Weights of a small mixture-of-experts language model, trained from scratch on English Wikipedia.
Experts: 96 experts in each of 12 layers, 32 SwiGLU neurons an expert, a sigmoid router, a shared expert of 64 neurons.
Below are experts of layer 7 (counted from 0) of a mixture-of-experts language model. Rows are named router (the router's row for the expert), gate (a neuron's input weights, with its number), up (a neuron's input weights, with its number) and show model dimensions 0-79. Each number is 500 + 40 x the weight over its row's rms, rounded and kept within 0 to 999. Numbers have three digits each.
After each expert's rows: "mostly gets" lists some tokens that are sent to it at least half of the time. This comes from a sample of Wikipedia text that the model never trained on.

# expert 69
router:511513535567611486482462397405498482506509582535525491521524512533559472545483489511525483435431444502477467471519541536479579593456560550537475507567475464416481512489528534478518512483501501430409511440468474473499481506490498387432522538
gate0:478434509498500525437508550507487502520528523540423418473563578470529451434502546479444545564519504526564492473507566528545513496480595523481534489523519557472450555520494499427471525517528517477502443471597491504446515514489514499499513530
up0:482443531570476524454547491522451523491583483480492581560491466537459434528539517463519572493420533537458557507425576525497393562472550461529441535491478475486557547534574548496551507530463466521541466478494492458476524520512474510496503485
gate1:538520495489539574453483475441487559533515594526492498473472564519469470468565549431543512494525452514507471515439546559522558516422563543520440523484509532467449498484487514544491515567576428461440516526494508448439433462514515508392509521
up1:535556448521496491480493468464494462561494488441412470596504507535503429464505482451469580499519534498532432534470532490453498407473482494605516474502509460510449436468429474582533502473478492483474475502472534537522507484485546469501495472
gate2:484528583561581400471523504470485558563496496458541487522541497538437526478436510509471481474519479520525499508517488445548472538505545495504501513481504544455494509523576520532522608465475435459506500506571479489452453507460470506550520476
up2:537501436525473479502536445517474497572523475506474563519540472487429561475464444502481455419581433515578536530543405479487496534456504504487529550523470523468429532512523510477458539509493519421533465521573565537517412541510420495508435482
gate3:551500542560463582459547422542474439516536508439591556566444502535475494475425506479444552473447568506498466535497543505518531523497475488547496529506514489488477564460477544534441451512488482463522559450500508482472541535525551505541476553
up3:541525478532460482524557505484534460512410449495483444551621527545534547476483480432464518458567431463480571493535473462492475486456480516565564559469495474425549533483465493496531545518478459505583431451459491566429467511469541482499416483
gate4:447479477493526517535533489523501467408561534517511522515460504513523466537568466491512458442444452484437472496465449534451528518486533537415382548510508545489455426521470460493522573541551494401477471520492547515466503510467488415449560491
up4:548490578501484523487512445482517416535489505431529523543498524471486516478424447534515515488489539476525522468568530542484516543523554509512520535549532516513463524472574497484563493389434492509527456470471525564537518503542478475429571416
gate5:547500496511483445560524503503446490477494548470473447511569495498497505570497496523529428504460551483476486464495459496545446591566506474490527473508529523505498518458482497555531522471566485451404527428514571479577394444548434517584523534
up5:517461481501489550492476516548470478499533521495561588478495532567555535571397449489515433500575515552507529510511490478457430501539528533565525523520569455493483538491457507519487463542483549432475544533552526460576478488488544499492491566
mostly gets: " Institute", " City", " County", " Association", " Award", " Railway"

# expert 64
router:546563472519553517434456402424468533522511525567526417506491514481560511507499420474474469456508448491432552516540576515491533596493500556496454485501439479486483499501502530461512472458458549493440527475469509468496531486475539413401538525
gate0:567520556457494529437509453460514469482463456483470546515495418518508533560565478445444468430494472490422460476514560449468503556463546510496475505494559482444570532545507533494512510470499550504494546478501476574457413488460528482472519476
up0:432538472548477512492473479544544480551495529593497566466458523453455494533453489492456481507504531519539585485497516482523503481524465520583512428474434506544448525504471508543412475469465554489524499461518543511472499517494584511419492525
gate1:507494427511531547537528554525538456537544474468487477576428453510560500504535545524536499557530481445506549452545547452515494510520526501478502502489515490494538411527552614456508495496482509504463541469543527507510521551497527486476507479
up1:528542492510474535471575483453490520523501535545560493523487526507477453493510499530513545471504540473585537527477564560510516482535585472566438498495430423497449466514478515468456534481571521555445515512503543492602516510497443539497483509
gate2:561512467464469574482521493454549460488459475537567428440526536502492559518480396497482435425525428432487490551573528530472488542469453521470541495506425562497486465537530543418570444546451528442509493453545488600511464449542526500515591513
up2:524572520511438538521480490440459478502493485491464539522436600553436504504587615490466505487479480547514525519531592459476482459539443456523459478462460462530481490524509527489491501567588537542508537459557462473487446541471437470490496528
gate3:473561466591558493505483514486489564490437418530472504461488425545485505551535430492425492527567469520487493492567543504561476519483472449516503518537486565472514535532422551459486491443508465442476535513500496449514458480482514382490585525
up3:466475483532484530433573501488541473600496533423425424403432475528459456519416493526573497460451472511549538590473536528530500510520482492503416502548497563462456497460503505420484483476519472480489503467469476546468582531495520482467484526
gate4:482559578500469481423546487478532500515494460530466491556495519508536516482509422497521446486476498523489580564469558483449567412464512563522552480515529592517442464448452501465505451448426516481487554522456518542479470524425528427432555427
up4:517397424440436551441472544537549508517480485481452483527486509451459536525479511511455458517395508541473518483517513430554520500546454516450478454474537469487521419443510537556489497501560509532521476494493512533569430478526458454502451491
gate5:507600451551511487473496502510451529434542454493546419507503449576556449567442493508538537493488537513505534501477482538519535534439402430547516533437514511468452561490562571502467528503515491472453496495556484533487457508493495457528458453
up5:467451481465532524404447494593574492532546489547474522481439486524461528489500446479546537448516479474474489508525417487509483580536534478458534516507525500521504484522463516514506480508489429521538479564464470571617549491505496482530492483
mostly gets: " City", " Park", "berg", " Island", "ville", " York"

# expert 37
router:537416498509523479475456510474501481453553487509473535540511534508445488486512460477492431416458396507435510498533476592500514529459541526533473506520462468449505553500490480510540523456463547432493502470509522455516538528555447446478556567
gate0:473423502497509518465471574531546506458540420520485535523473540498483482603436577580534494481412463487477535530482494536557497473535480547492567476499511437518471464496477493459544511485490564524522550513513530468520526588533479523500530562
up0:496535491513535507533483491475436481519484553500508575398432483478494482493469477496512469524532538513473476530444555521456486465467521506534528485527435499484467452470498485490467537574472514471518500514517547399492467506440548461438416467
gate1:518507565465487470470471531512556532450494508482498571495495422569437510446530459472496464475543445527458556507511506573409431535561500532578497495557440443431526477515594508540528500425473492494503529472571454518566526459482507447589469471
up1:519454499435525524560528476477507463488448363518547454483495479464557546545558565472520447517484485483566496455450545466496510532462513412519485528432481478478507465531546457504528555572559528454529556560477500539497538474528478424433442509
gate2:456444564574499505551543569519486556494495496528490543527496545562476486528502474515547491375464456531472510520562489574508550556503551538494480530497521472544556567497447468544562520510440533478544502482431493494499521549502465552525545603
up2:494527494511484459542485488427527567510448467569450498506538504563521492541391506538593525518493578596502532491511513449526512497503503482447574432498493553549536501543503472521477425469434475567498496495487501514458482502472575561549485527
gate3:429501475506517524545489493479571526536462522546453508527426525521454516599530480511546500433449503513441456433617510515475492452431469531465446535517471479474497480543546502485451638439507513506484493514529534482435497516480460493562537564
up3:500582504534510481455456474510482528450513521492486576492560521502521500524462505487573477460456515504496510484470538482539557572530477447518516501473466511522502507515505551552550463539482542534534460476559505518571462483521557543565472561
gate4:443549480531532557540539524500406506515503478459437475501514522562561504453485572526432466478510492474518569522590464573528491568469519545503535408515443559442507462509538450489484455486436458484477485547489480455527494488550492508491481511
up4:514541505473432509534518530593492439523479488514483532579574496559465450407496551536523533528491518537546547518522496548522523457499501470483507546499489552514499499446426501536485524495498478531437480525479481589534449487498535512466475575
gate5:412516472511465490447484513495530512494474468536425544433492461534550504479458539488448467492475520450517466544475486453481513485596455450458500479479449499441521556520485467470512530583464474507478434507480419476484441436524480497520546505
up5:574485578477442518555538500504457520481479470534504495451471508509461546513519496523548499500481495440547525399489484554521562508496446443448444504569512466499524552459572533536480471485503486534413535528450537480485532504545524482478527453
mostly gets: " American", " British", " Indian", " European", " local", " national"

# expert 77
router:498548542504501471506432512489565506525497497486435466535452461501495494557493509490459444511429462393562503551544454536474640491484524471501477464545459465497495469394492603479508487502500509475487523473485510508462545569481473459491512547
gate0:509489518514477532511473501480590441573458499531522514508515527465460485556533593548502413557416446464514459440519446445506535536413577479538475509454545524484605454430465534501470559509537522510487476519496502495444496441499513458503507548
up0:398500501469511496493457474570458491510442433505417491488502456565461451514571494529470528569522486452575492555553499469493526470472552488542426521529479444473461496476523459454624533492563554494506549570490442559500433505497458459531474556
gate1:445527537579567480514491467469528506539497539540463529511571460507455512505525456478488554537480593474455509499527493459512563548493502542484466477540486518480546492509516451574434554492513510452504478427501524566394417546504452385585423491
up1:510516435512493591538525597466508500483537493516462458529471506525516440518493511507442539464472491450490462468460412458525544464495485574381519506511523458509525469508523444466502498471480540425396445519518494466432501541446482532437447499
gate2:476507431460436504520518529508533452505484475461499478551505485486507475471488532524417477449490494485460534474460525516513547444519559509493579541444496452564526501385484546500529473524458520514527425519578504516484516528486471489478578604
up2:544498551495518479562421444512537498521487448515573447457603497482597523458543498511496565499484539527544443451470561496577448466489535467457489499541467503475438504512423506520485488462456491461513443426499477532499498491501435466518447533
gate3:488521512517460527588460481442530592472496547450486476528549530516483451565465426502563478441487532493555488511522498466468543541446499483496483558470406501493393464476516540491559501453532491592443536510443537599535437524498485560424471504
up3:492523483450424477518485498571482472467524477540560572483543487481478496521556584530419418510461468492532523495514527477543472552559481524508509554478458548506540534566555456514507446468516498452503530476506526414494520529572414478543489457
gate4:557467481489541580488483532486540521484545496497576541604523455547480467530542459417502483508527465568480474477398471500497544592472502512473447490544463458590504525459501507453523507471446532501403451544479482508431504443494457524497566497
up4:513496509519437602489467475511461540621498499500474529444475496508467502624465402478516396486493456431478532480508512515444476504520485553509570496533492472494438462477488473599504519481498511446484503491492540547544447538518472500485468487
gate5:431563448455498490540460502452521466455502482344475490527412490448530597546461533479492524542484467505567572592492507546477588493483428434549515489510478501462479493468481474447539434480524475482507565542524480516435490481511449564477526504
up5:447482439494511423575540523522517514485444504481541519575508470515574476597562464530467584440469501465525497420455479514523530510505489465505412461538464533503443520514549491465548475452514469438465497462530540525513480492469436512553504527
mostly gets: " co", " un", " res", " re", " inter", " cl"

# expert 17
router:555496510497536438434457531481556452500499577487513424559500456485556487464540437490551490489447511471466566556543484470500499535499555553494540447551450518514470469451597604488558475449521593499447564450510454450540458534400440475505489546
gate0:536528529459490516543520469418573507473505527476501435562432510460469527497472458463479419466502512477481545553501557510521593458426476472493464415511515535571539490576569520478476558543513545500500516464500519446471488516481488536561442457
up0:483538490526537528450512558516555490439500497502533495457503480537434449491447549470506542491558480505512456536473512414560453540528490528521458475528536534452503518518470469492496482566528487478419506492678450534534498475418485510454540506
gate1:498510525505508532485504512526518493479558495524514469512550524480579456518461529431546435590507559497433531520499495544520520556619554488461463514516533548527480495476523477460479554527498492491544498462487547537378448464464452452496549545
up1:496476536530481488529505456496484510485514531460481484530546488537491540522470512465550450458487536483481496425564422535480467421450499495538411514531553556493512508498497468500527545560505530558509448415470465506487468562521447487526407538
gate2:520479662500452453452588518523498523588530444482452527527496505451491531526571470475547562505442491430475592514492523459576557501455538506555496545408456465518518447459524451520358563521553504550488579476531501493466476549534432495484432491
up2:503529466557526490486404472505474460511487512481527535523527546512420517521579517522492457481473533523486464509520466442549486542557530529487448552441460528499476502483520537441549547512477476439489464483461465472486558504435478516585441451
gate3:539456511515426486539481493534550510476516515520518508522442433482553519570533383516496438452502515477538508509488500516439497476441492550513524427446475517497605461501523513509518384476518535510515552487485527482499536475479474567555459563
up3:414472411478495521498523474530455585502527524507465566535456509502460472546513486471472504520539495438533513493488525504505478521536467494539532504428531493574491516408463545582484511505550574492517558452441564471472441536520507483496617544
gate4:535486497573477507478553595496473560511497572481542509567443499495484580522525472442542564503566557404416479484519486463539542502538505560539570539480461505540453520469562476479490496505474510555452581568523480498501551516502510501471545546
up4:494496399457522508549474507414495505484516415520541543516441489476573496516505466604483554510498559506460529506424463509482390593542490523542541524466487468518508419500462483510501478520531475465516481506435513435468535507445526525432545517
gate5:519579524538512414592504441548552539484441471463454544450438498516485538430480502518489481516520444433535430544476516526524507558606493454525463499501505438531466504493552508508542490532511520506499481487477476503584505474517459494542524452
up5:537535523574439510433582449470532597544461543498467504474530441474497566497486550470459579503507559467464502470516501430513521457457496422440459455466563482494484511503573497426513495568468468477485532508480504477518477462550495477505525510
mostly gets: " that", " it", " he", " which", " this", " who"

# expert 93
router:519450514519533461477490459505638393494507494497508454489501550501472500492526500498523502461380499434481455564491510537516518508435563496482488494495498518489499488430498545458512496469461548433450497467526458511512527538476504475491524524
gate0:516459510563530491511508477493518538502399546449498502439478529494395489514521485549532513509459507482492501475444494503535480442481539507535573607496509436481529506475484473473484542473460533499434420442442492548507408515468512505534451530
up0:465557467473548484512469490496456549514498519481512557505475476479430584588441531436555500408467523538521478492472517475480463519545528456476490507500548513489559503542494472482528497495418533553496487487569473469534412534481576434514484501
gate1:489546563475524453527526540521521532513490493469579477470528502510508568488500516558566458512543502591501439505508504497526495473430470500444501529515460465485450505470494504504483572511498488508454486425496479499431505539471540471481557420
up1:546513446429494502497483446470557484534442467540552514467508509490509473549484462479447472537565379526467529520502556489405479629545506515482494504526465536548545477533490446454510476506539552459490533548524470482413490465550535509494465534
gate2:535459475536539466525543443469527498491442505490487503569457539572417517520509455498481487464444467431554493509439507581459498475461471546434513445546497534514564459439557508490484513448519517474517440456482517525551446453523470573502548478
up2:480484530492482499539531449489570514432506517507472523511493514476554541523512536482461538550468454506482477538511517424461597433447511471434515489492495456549448578521444481509529538478524552441495467441558523482413508579549434520578537520
gate3:503475460482481412477515470531612492562504485500433522535526478469519502479483457564550474480461487513581450522475498491494507490545465490405437517494517469487521565393588533468466515516493491467490486508492495555482462495536451519539500547
up3:545464487478487493495510531514494506531465480547519516506468524479512448407492516466544477544455489445507485490493552539549555486437546512556427567521577493604513513460544464508467531474474498490445511490564590536508560509585514464524499440
gate4:465498492542526568546453505432558465476493429472468542585451489455484490444534499507428422497450491409508380500535477533528521564476444509477517485527508467532520541495526474473478559484541507431500495542491409487516444505602498500515516574
up4:594466457521498434540532593532478505542482513467454527508465501515551552478509493545452444531510479485541548497518466512465526535529574587446453477513474472516590473511506504458526465452547523467473515533455546499570552536485462500541557478
gate5:443549440410518583531506482528542530513441460494520526506461518516472526518486490545456467447473500465557525536525469499481534535486483536522434554494475515440488511470466475497471484487455580531471510534471515481545524454457496504533509477
up5:500495522539520505596509515470483567476495524489544451510518508508484503563555514540521468511498487501557525471510466489444470490525464459481432471542440456565567522457521526542427453447505444559439571455491490578530485512451463426534488483
mostly gets: " open", " conf", " exc", " un", " similar", " difficult"

# expert 66
router:474498529573517488477449483404534507439532530542542429543522496469498479503500456473451524482422409483535538521487456463564517521475545460490466525571474460443477558445543564494530472469494596475428604468502542484502528531464488460493487525
gate0:490496497510500501467486609484453514453553460556569465558527472546513484454475466511452459519442440551459524477531497493556512519526508418501560514439488565528450552502524517452508521521443523515494533476559503550461561537440518503566427517
up0:454496556512461558442502547480414489444498478512559447553489467479490459524478455497495529448519477446482500504589521500555510491535511453447523536492455503497494515538482507489423433582534549514580525484571527464465481554404463535541471515
gate1:512492469552407544458560529470543494479466506465463542564511493428519605496530450474554549559474469561506495505467505521536582513519436469537489507531512461461491517539566509486519450459542531514483554518503553472572484481512543494467517457
up1:492486494487443507459511532528530457421524507480475538523468522468548518536534486492559503514470485454541403523462468536534527532474429476530482457504543518469460637488472468496422496498455552576477465512451491567529467470549494602520577472
gate2:489504486554472560491416481501485449484590527468498526524500492487475538528597485471449508484461445442539512485476514499475505493503545577504533527515453549443503566462480544510456508503429510501492568388515577546482518431548479548509519448
up2:446459532532451452446526476527484500457505465486494597481527542475431538535485466515582545463534504436505506469480518497552530456489476447417531493520574463549506505537447551505518535511487489545466560482465579520474503502478506549519506476
gate3:498473523526535600518498445487565590456555534520520393471491477510449463428447561458462469484525496533485473491521522559500552476458516473451457478544482540505491524438455460506518531536554478505460509479510453511434466560525540451562440485
up3:558420458506539528433582481452571495560477463477456471497567492491513548556524519514561562527486532519466564512410502524456448538484493487464486472516547434505534519395471551490508472573533529499543479536553442517466544463424536447479478547
gate4:512532501543472470520498524489422502484490551595479417544534531501506548530498469525499474433392436583519512498496470491476554521508470502406477578526463520503454484520547606482525463519438517492504473547518421504475451524519517518402546489
up4:492506470483525476532505525443497483455480506572476519474546466504442465504482441439485534478502479559576493475488465442546455496508479460417514488486486495434482431477494617463538551601459548507502534569545577506473457545489481518542534480
gate5:483451502554515472537519507455591546459532502527532536535582474581403469558524501450524433466570523502443449479462521545505555501505407458443491513497501437490514451522521580484480464412506503472464497456502510510470558502460475570481498470
up5:471561472474540531501584555460513473453444517502541481532457462531445521456434443410428449511552522549444486413513519454473488485553441569470515506507505479536527524536575431493525467484419548519456500468536510537518559528459495474448441515
mostly gets: " including", " with", " when", " are", " include", " were"

# expert 45
router:548486475527513466422481474380527511418579475521467507501505530516488491472428507523557450437494409411517529524526479508490466562444545406454528489477445482441492510463484525565540520500493483473481579477499541457531549521425516459448531579
gate0:492482524451539413539629495458463469502435507549504549446479488463426523495462503541491551511447504445497512522484511376488500481500484496536449503528491460540541493475487479477463494483548485483470506530501539491514571571455446491491486528
up0:558436443517562538504541519512489428434505498485510594497570426481453492531495510408474468447469478484567541489523477457555442472527432536470473539504455526434480572530456550526507524552502511521490513499467509474457541477504477470464451447
gate1:417476509490507526554587531473530512444524539500456419528519549502557520509464479452567474481563513408457479487503439505532463519429506460472432556517420550540524491488520530580502465512474449473517489583505480429585553481487452489505499548
up1:502514511583474466528477534555447551461528517519529536532478523485546509567484417557515496489502445500498489528419530604469471477499527474556537527475522510532421547496493482456476519461482454433466505460541489478481512486521519466495487478
gate2:551493467465438491478488565490474476498547506425523569490483511519503582436493580529530537497498409395457576483511443500511534574468513517520434513496543514484499545456503509538515540464509582484480548488537537501524466514482463501495509535
up2:471484588555512464522492536439503484560499453539508529568511518473468533470531450551441554528509487529458526521562522456490464453504449498461540491481479508494508518462486559568477462494488544533444404481516465426474516476526410517618450550
gate3:535513435476516529485498406462453472564545459487417553525491474502523514486485550539547420513524459523527518515451500503593485541503520436507486544495460511470554497442552493525535577447537488470511422518487541456529490519466462492545525533
up3:486578489431543463553532566537538488473533498443465477522549499481439491495527555470439523468529544482451485510533538495533519514518548496485451514431461555470536506507522519545512473564523508580507473437467532470472457437517479519465481461
gate4:457426452529454477414477488415483526479576465506564527521497494504501512523496505507478478489445516506461608491455511491463479470559514430472536507501448486513533510515477484574512575442486462493511572536523502536554581441449478463427454516
up4:475553505545463541527501531515488551518518527520482480523451496479504526527475485588515515524390475478518539609475500514471502535442496516454455538518442464527470491501526485462497439496435516461487426493501516572505479579505548540522528471
gate5:449437499504519515572548526459453492406509506429475545473474511522509563423515535479554475408597490461571480465530485449545485528480536480463553535485462467523486551462477483460473469542519526490462599471438450474530543531407507455403501574
up5:506476527446466459500505448516473450565523469549465525465510438572523570508406467491431520534438561452435477555563527467533436502526493501565507520522472500471517469495482538474453488543599513492460431527502477491528496495418493500497507429
mostly gets: "ora", "ona", "elli", "itive", "uri", "ency"

# expert 28
router:533471486473482485425494455477489470445536515547461430489499508537489525485533471497523487416429374502469498518530494500471496560467566536480547534533470509492503563479489521506502451452484465505475549453455509415525512513512508436412576550
gate0:520421499523503492472475461591518475513485568479464495431470478493492469531596621485513495490535515476497457489481484488428445548466576562492457533561497488509477465494484551511499443513458516490452515497511520524485526517581464514485463547
up0:433519486520501467539485466525501519466499503489507564575550499442517529494582581523516527452487482560542540533451487527531514502502528501443479479479513469526525486421496437543571559440529528544487510522478498515407479486463529467492485444
gate1:510523476487393505441511526545451483439530577470484447469460501500456498506524497567526471488430502508476506523523567475521350528522515498499581485509458509505469479538533510536489534505481439468501484442535536445510557529559462544438552576
up1:577501470536436491516465559495551470454544569464475531490462455489536375479508492460542532468516534506525517499478497467505389486563509412517509546591468469498473448446499489542486472517524375519488432501452512447471532499567459466410567502
gate2:489400497457449489460525456463498533490464468458440445471439463511552460505486538493470426570546578501499539491560459470507481492423595444482508467458503462456444483512553483530465455558575480537474524561465500415503587477471496445472514507
up2:443572521486446538408444511474525405512526503561441532540560476456464463520431558565467544453522506554422480511493521556465507424529505553487534458452441515482567545456523477516553472482477428525481502469498426548465494551501501520529528507
gate3:496474479423515510517598479422512472563499448534469462550484474448461508527446514437530472390499563497541464432516468536504512547513508435481506529522493522519507588450528592511526465514523538527553482537598508473544464520502455439434443466
up3:506523485538508574521508472499496461499529477470551449529475487526503508527501535506459470449509474475561512507521471432505570419529553467531514495473476510508488484517478440531448544508498601587451498451474520440466467516474569537467520476
gate4:540475512454490592441455507506453588405542491541454547435457505485467478463487541532537528484444501561487492521467476480532525544527532480545511464383448477424520557500556578464507532470490425495475566488484520448475537535470460472413507471
up4:529499480525472547432486477531405474489466499550482533463457461537409536463461573584594497482501500487496460526473481456514472457454507521512518463452485547463538464478495498499555454503518519534490501510530424506459478456521457525474558506
gate5:533514516460511463516487617490562515464508473493402469541539500614534495523524548509506491558438438474455540487531480508543495487538549538479548487552572486471404516521439497542506497491463489498483564509486473511500467540501513518468513542
up5:449407540495547545512509439483538507425441480467483539541500519480520446499511551546535468582493583512466549505529527496550557490437468504546484467463406486451405493491496449475497483517515535489484555542485485500575487510539447495455473525
mostly gets: ")", " Japanese", " French", " English", " Italian", " Greek"

# expert 84
router:533451480547564462488410450514536429487528489554548489530530517498548517473514432466502453533513454480496471493505489426467525499512536550528489519472458507442488538473567503562579449547388487477446484470463500479423503518490546507452510570
gate0:525435505602484454474522496486478525494519606515538449542540448530589509451494500494485465525491489440514392522481487400502424492405508537486534489470470490473496486475498505534514461512467475478518503501544449440430524518459505539515575499
up0:440447506566472444488479520460523436481548464517506531456519593510566507495508523463503463519509534443480536522532435441492458518504501481464486499598392503483484460444453472440454464520436493505519440504554451477449474572520528517495486482
gate1:527397549598491439513467455520489577451479538491508513505524481537544471538545521510512451561513468517475444505459436497431540440485379483539544579432516466504566499503526524548550458509459467494457533495528493464426559540516571499485539505
up1:574497515544551502434485499528512520551462462455495453553460505542492485446457477472509510458607493499550492610587520478493514486507498509521501426507501485545507475547473540427484485463536491567498478492390473534506504502515511495460471492
gate2:397466522559530527490526502498523423450557459504514527481444493473439515498494526535475458510553552462542514544492512446526486485375574556517464427484524438504492538524502515527502472467442508474473494472531435520416545471461525537445514488
up2:451393508488565515515519515506493511507514537500564536522460477534552576529592479563514503527491535513568508518536543481430473486519494522415495553541554463467472532517472480574465442511493525486504529497516544474501570540489477484505450422
gate3:537418496454566496464492491439553475455479513555509510512517442459518564506572502438566506456536442423507477454510509469512489447528510510483491547513454577507442503535525507511507500585429500464507474530485440484506421569479527586468551492
up3:516514473557547489476515508511554459611469582467449480479517442550504469553464491493442520498515528514504538526453523522498499496426501438478512454491439402518477525478449496426495474466554513532430531523450513512443495525490564457478458502
gate4:472468456465453552524427454448548515469483493514511471501430569449464490570505501539580529441568515534508547488475562482544468538569515503494451500450465447403502491449525489461530458521492491456452469496509562500406501484457546483460509562
up4:538485514518556495507586510485587589541427435483542529501494520472492570474497528541499494518401470502510580456420514524526480511423546570493534519529554442496524445524554503567484555496495515534505489441481529506523432499464467557533529499
gate5:486444520426495520527419541547481501473477519461536506515593491507498471549465458435487608477545497458486516583570486467501533431482498577501490480449477477479467452613439511531533533564495485493477385522487449486569496473472483527440544499
up5:439487508521528495557416535599515484549498542516510482574404482596442534453494492545472499532496555511501511467590467536515391485431523543542551429552461514556525496502499450521481507512472481474556497509447506469538484568442547487519439497
mostly gets: "kh", " Hel", " Kur", "ić", " According", " Kam"

# expert 87
router:494496507496567447447420460516611487509499506532531459525508504478432497505463520519499473501442390447543519560529499542479520537489572442528510552540445475492568543443473526450541439519437465425449544439552510485435526569461496497503490506
gate0:469518450479495452423502519560475442469474523519445482459461486509408550485516552480541541500486533473461488507493524429496574535510509548481543504473542474513470486463383520439510429477525430466434486484526497456475481469477542478493544459
up0:483473464516571526452517523495524516459502493544506383488506485523491472508556513552526502500533473527523444456488467539567502408504532465555491434466526500515565533510540461509421494509559486501520513513466596422558538544495476470487427484
gate1:493514441535491542441452509479529459484448450507505433487542469534480474531547521522503528507542484462443563529481519498573593525469477435462515540529539530510553498513484513462509477504480502474449411537515533508467526487562538536459436464
up1:485525514557462582549594470500421481449555557458452504482522510533545481433516562533529495518538554495538565504497445523470561577435526485520502555444482517514409523538470483541537521535526564451511505523440529477475409505500420437486526532
gate2:508493509501420488470499482509611529537556560449520593521530462459560460443497481499480511523511369469475426492461461502475463506497523501516477496499531547457551532471477502361545481459517435506385487490480458516455466555438484573512472535
up2:488488518510438540476576530468570406469473492490484560481509492457493478574473477480501546545506483503495509471552544518567489537435552536491523443476543485489494545475448434493556494468574447527479447548542514396499481459540512594503563536
gate3:569457483507526513488616534515524479449477474537413454498513473507495562570519570524501549533545448465568508518500471535509538502468499439505459459474487549415468491463497510451457510457491522441453492546504481550509561548450499451533455490
up3:496496503529416555461422506573447467552480477534532475479458550568540501451558543536533447451535512514473467553532495507493508528461453459488495586528497490513509505469540538550514510465427521468545512510429558548426441455518422589545468472
gate4:508410511527543527464433517484508432519478500553553486490577508439502475530503548500493481512456506499479470501462498458548569498540502519489509515564419447490507529470529513521548517428442456530544520400553474503468411505535389509539468433
up4:512548529476437495465549486541507482511486478527495552522463527500558403468560488417490555520510490496510552459510493506567532492601444499510512443540584456468488513513450463520497467471475460503558500508488532452486499504451533442463499533
gate5:520460440546542485470472502493523510479463490451541445450429547485464437468514584517553398516508487492559486459546494516439533492476532418500531518499541521429530482413536525504477494556533398441460525422568515479508472519542521526577431531
up5:540518498461549514492564545479502463481583408493464483556501449543523500429533427501454451513505559491433540482507544474594489507530520503553487459518550492549504482569512452537540500527509462536517541510424548533509494470477510475580521561
mostly gets: " non", " acc", " bi", " top", " opp", " semi"

# expert 50
router:542535460508560444466471465507578457497514471488538472513474508498557472521535490460504419499493508503467538548543507453533545507482488499475511542499496506426494573404515518507516496540462533501496508458529505449494528492493466441428441526
gate0:515504449503481496481488528445565541432533526432513444510454459438482477485515564502561458541526496490545488561547451556511563510536497485455515476494483474454594452466528539527422503504483505547567566446506501533499437423463483384477461523
up0:547478451512476454484499503462571476481474465513447469477485441465464487521451457480501545484481534470511411525478556419485547495574481526562430504398515532560520481450490423503491436493408561500566546469511495513495508482503595496542530493
gate1:498532474532519524513620485497568415470483527442496498464514443496508522527475502509512478541457491494525510550505494533491530478432551527481443543473506523446499475518515506532439447518478528535469554498496526509560436474494497434498529450
up1:517537500523505520552446456527501499474480511521479456511510533486462524514502530444490503513499423419474565440513567481495550502591471435489503502516493470559564502456505507551535480464538466512445538527481576514490513547493479458540451422
gate2:426419433552550519512526532524493473528514484483496478505450502474500456479538531455515486500436513529506527503497451455559552505460476551510468486466525459476468525513539479376494430458480554449497465457538526488493490472594454441525516554
up2:468471462516481458493483493547519528482483513455514541513516467560516442523508486449440408511559534509453550492497486407512598472439511459409534444535502472456449540485460422545604476491475509532548523441479507447478550487489535514561422471
gate3:492454479451577536468511529510490534512496468455497410542477550478505512609498466515522514508455629485529534521581456487523575427482538506487471563556542517527454535466501516467437436491484434479492419502588500543569485453482511509429401514
up3:578501478544417512538528462499450546485502473473505514514529475497559567506563514539545463554557492426512569509524497485470530523552508559551477460432476488511509474547499513518464521474521494541486558469490485416512499450513507518482564476
gate4:521510415564497520469495457562514473521550546496541515464423489535498550509502519509561481455505506519515510535480512454585498467461536500492546518496530503513572518525521467453441488517495565446522506510529500473538544508483436468507559520
up4:514484453544476556484514576500449571475495524525481469532440474449458491454457521439459626524483480419497569482552520429483516483527563468481590448479544523556462500497460483512482517521432455544494497551440527463466458477577466523576512538
gate5:512458491481549513477513497549518443467499463506503564525582494501504443499519506514508507456540518490475441542480485396479525419488532517441395535575423475417461590422512448540486526519525497536471485477549569436485517535561452527517520578
up5:481471541535542441444480457505528491550467506509526493485489559453523531503493560497447559417548441544500476498508505437543419514539502395506509444552493499482475496580553588439443520523447553422508470499532452550493514515575491504505501474
mostly gets: "ang", "ung", " hand", " king", " control", " flow"